config.toml
d_shared_expert = 0
router_score = "softmax"
normalize_top_k = true
groups_per_token = 2
init_std_router = 0.00734
head_dim = 64
norm_eps = 1e-05
rope_base = 10000.0
rope_fraction = 0.5
parallel_block = true
init_std_down = 0.0
schedule = "wsd"
decay_shape = "sqrt"
z_loss = 1e-05
train_tokens = 556300000
Below are experts of layer 7 (counted from 0) of a mixture-of-experts language model. Rows are named router (the router's row for the expert), up (a neuron's input weights, with its number), down (a neuron's output weights, with its number) and show model dimensions 280-319. Each number is 128 + 24 x the weight over its row's rms, rounded and kept within 0 to 255. Numbers have three digits each.
After each expert's rows: a language model's description of what the expert responds to. This comes from a sample of Wikipedia text that the model never trained on.

# expert 2
router:132114159154141153093113104141148151104106130122110108151116159140141118180117101172111124124118104200106128127104174127
up13:097114151144118081153126158119130148147108144166110121132176142133182131157120092146102100103135152123129136152125123113
down13:099146141123131177135163115060161126155139128118113111115155165118156124178111134149113124091101119116104148129147115118
What it handles: Words and symbols that open wiki headings, infobox field labels and table rows, such as Release, Platforms, See, Born, == and table dashes.

# expert 26
router:094143128129100115141086135146133118123155129112180099166150108123137128100103085126128131125184118124155119159111133135
up13:094102136098093149070139157132117157083095122115140172153114115124044068106144125135127102111123148147124145106127141142
down13:120122158150125158111128152140112138153102114086098089095135145095165172143140148123103143116102114131126095103115146085
What it handles: Later pieces inside split words and place names, such as os in cos, re in Urengoy, ade in Arcade, York, .S, percent signs and coordinate marks.

# expert 28
router:152125112154155114130139146088137113135104147133151169144110081135105087122152136107113127133116132159113117165143145131
up13:123109102133118145134125191157143105114140085161138148111118117097087127138110110089092154149173106104140103125068159150
down13:129148157117124133151131084117148141121136149120131141139134100114124121130126144139149103094116133131171151171135080127
What it handles: Noun-forming endings that close a word before of, comma or and, such as -ence, -ment, -ism, -ility, -ers, as in allian-ce.

# expert 20
router:134069105107145100135148135119122116135113113134194107151164137111134146138082124141142186146121120147116128096114100105
up0:165082129119099170141145101091076091134116122146165124153114140146092130132156163144127139171146133093115119112142132083
down0:140109133051123135113122105102128106118121110125128129136116190157178137136145127131145191131117147132077158138128093138
What it handles: Capital or lowercase first letters starting a split proper noun or word, such as W in Widened, P in Pictures, L in Lubin, plus New and There.

# expert 6
router:152143131151133130077089108114114123107174143104175130091147085167111116160127109130172115160177104118145120133092123119
up13:119108093163122167133130137084104135145098116144138151084107111103082138130093123106105152137104165139126133112128087146
down13:152145158138161136172094130140082160152152156142083142113129110107150131169104138131146127173139178095085130119078159137
What it handles: Last digit of years after 'in' in prose, such as 189(0) or 190(3), plus other numerals and common past-tense verbs like served, used.

# expert 14
router:146148117129161151133111130126109107105148126125150164140151107095111108113148094137089167147113097153111120085144162099
up13:102145086162118137105139124158138134137098143120120166107097111125133139126120137080104082142117125171111119125109146149
down13:109132115117146152100122124135108175128104115136131137100151146060152098141129168115121130087193087114094152125112118181
What it handles: Articles and possessive or object pronouns after verbs and prepositions (a, the, its, their, them), and the first letter of a split word after been or was.

# expert 7
router:069171114135135097159127122069143125121141128158160122104161128121175126161118138105116157071098184157140112141122139122
up0:138137127135169174130101110130141102112112075139105141142130144179128089122162150116117116114095111092133131126126139153
down0:161133135147138117125080108102112108141129171131139114119102125112156130100147126117156121143131102101073128179128144100
What it handles: Single letters and short pieces inside foreign or uncommon proper names, often Slavic or Scandinavian, such as Nik-l-as, Bang-l-adesh, Ran-j-an.

# expert 21
router:130125160109109133201128125146120156135096097128115156114075153101180115140148110134123115125104115113098130181158117128
up13:134141140138140166135127115141071131120128151116169121088173132145111114137137145148108154115097137108114101117152095148
down13:117136147134127130153156128106128092143169125128149113108130103119139148156085107122096136123122128144147141140164120098
What it handles: Hyphen bullets and pipes beginning new list or table lines, plus first names like James, Tom, Bill, and words such as friend, Gold.

# expert 31
router:146152168149144119163140155191124184117135152154124163147106131088113160092074105134136075148119105082156132116138107135
up13:123125136110133112102149141102156141190140140112121107133124156137113106128158127156135116119156103173119101152117135109
down13:068111130102103129161123126136155094133111096154191115144178091143140098158153109084114138130100141111143116160089120178
What it handles: Numbers, counts and sports terms in athlete and team career text and tables, such as scoring 4 times, 9 appearances, home runs, points.

# expert 8
router:154080156108129164105137142160154109179099161152146114113097132131113138116122138119150161166166135101131153111126139116
up0:118124139114154131135133105145134145084133139143187206137117130098095132177109141128150088139104086130132080128164053095
down0:157160097076140103138149132129119119139162124122128132122151165137171091120117105147133122157143106155094097096122142134
What it handles: Nouns, ordinals and acronym letters right after the, a or his, such as album, first, second, book, school, and capitals in SAVE, MV.

# expert 22
router:117139125130110148151144124113175141111112095114125142143177065124113150125129099156115140124073109122121157153127126152
up13:110122131121144085135115107137103106067089121139110126132131131174131125159156132152067129110102144131120106117109156124
down13:173099113106119124118132145126162148135102119134103142114107119114111145103108116118104113117108141129113123102151139151
What it handles: Subject pronouns he, she, they, I in narrative, plus short pieces like ir, or, st, ar, as in f-ir-m, del Am-or.

# expert 18
router:070123147110112125098103080147152124147109142117113123133122152133139155154113113160154108139097125103120111098147165157
up13:145144160122143158089174124122126127153171122094112156094146133099172124120141113097110120099110115163139086137121139113
down13:119193131147109069122067123124116145103110141127200083133123105057148149116112135092147132137145164089126157132120154150
What it handles: The word 'of' in fixed phrases like House of Lords, plus adjectives such as British, National, original, previous, and endings like -ively.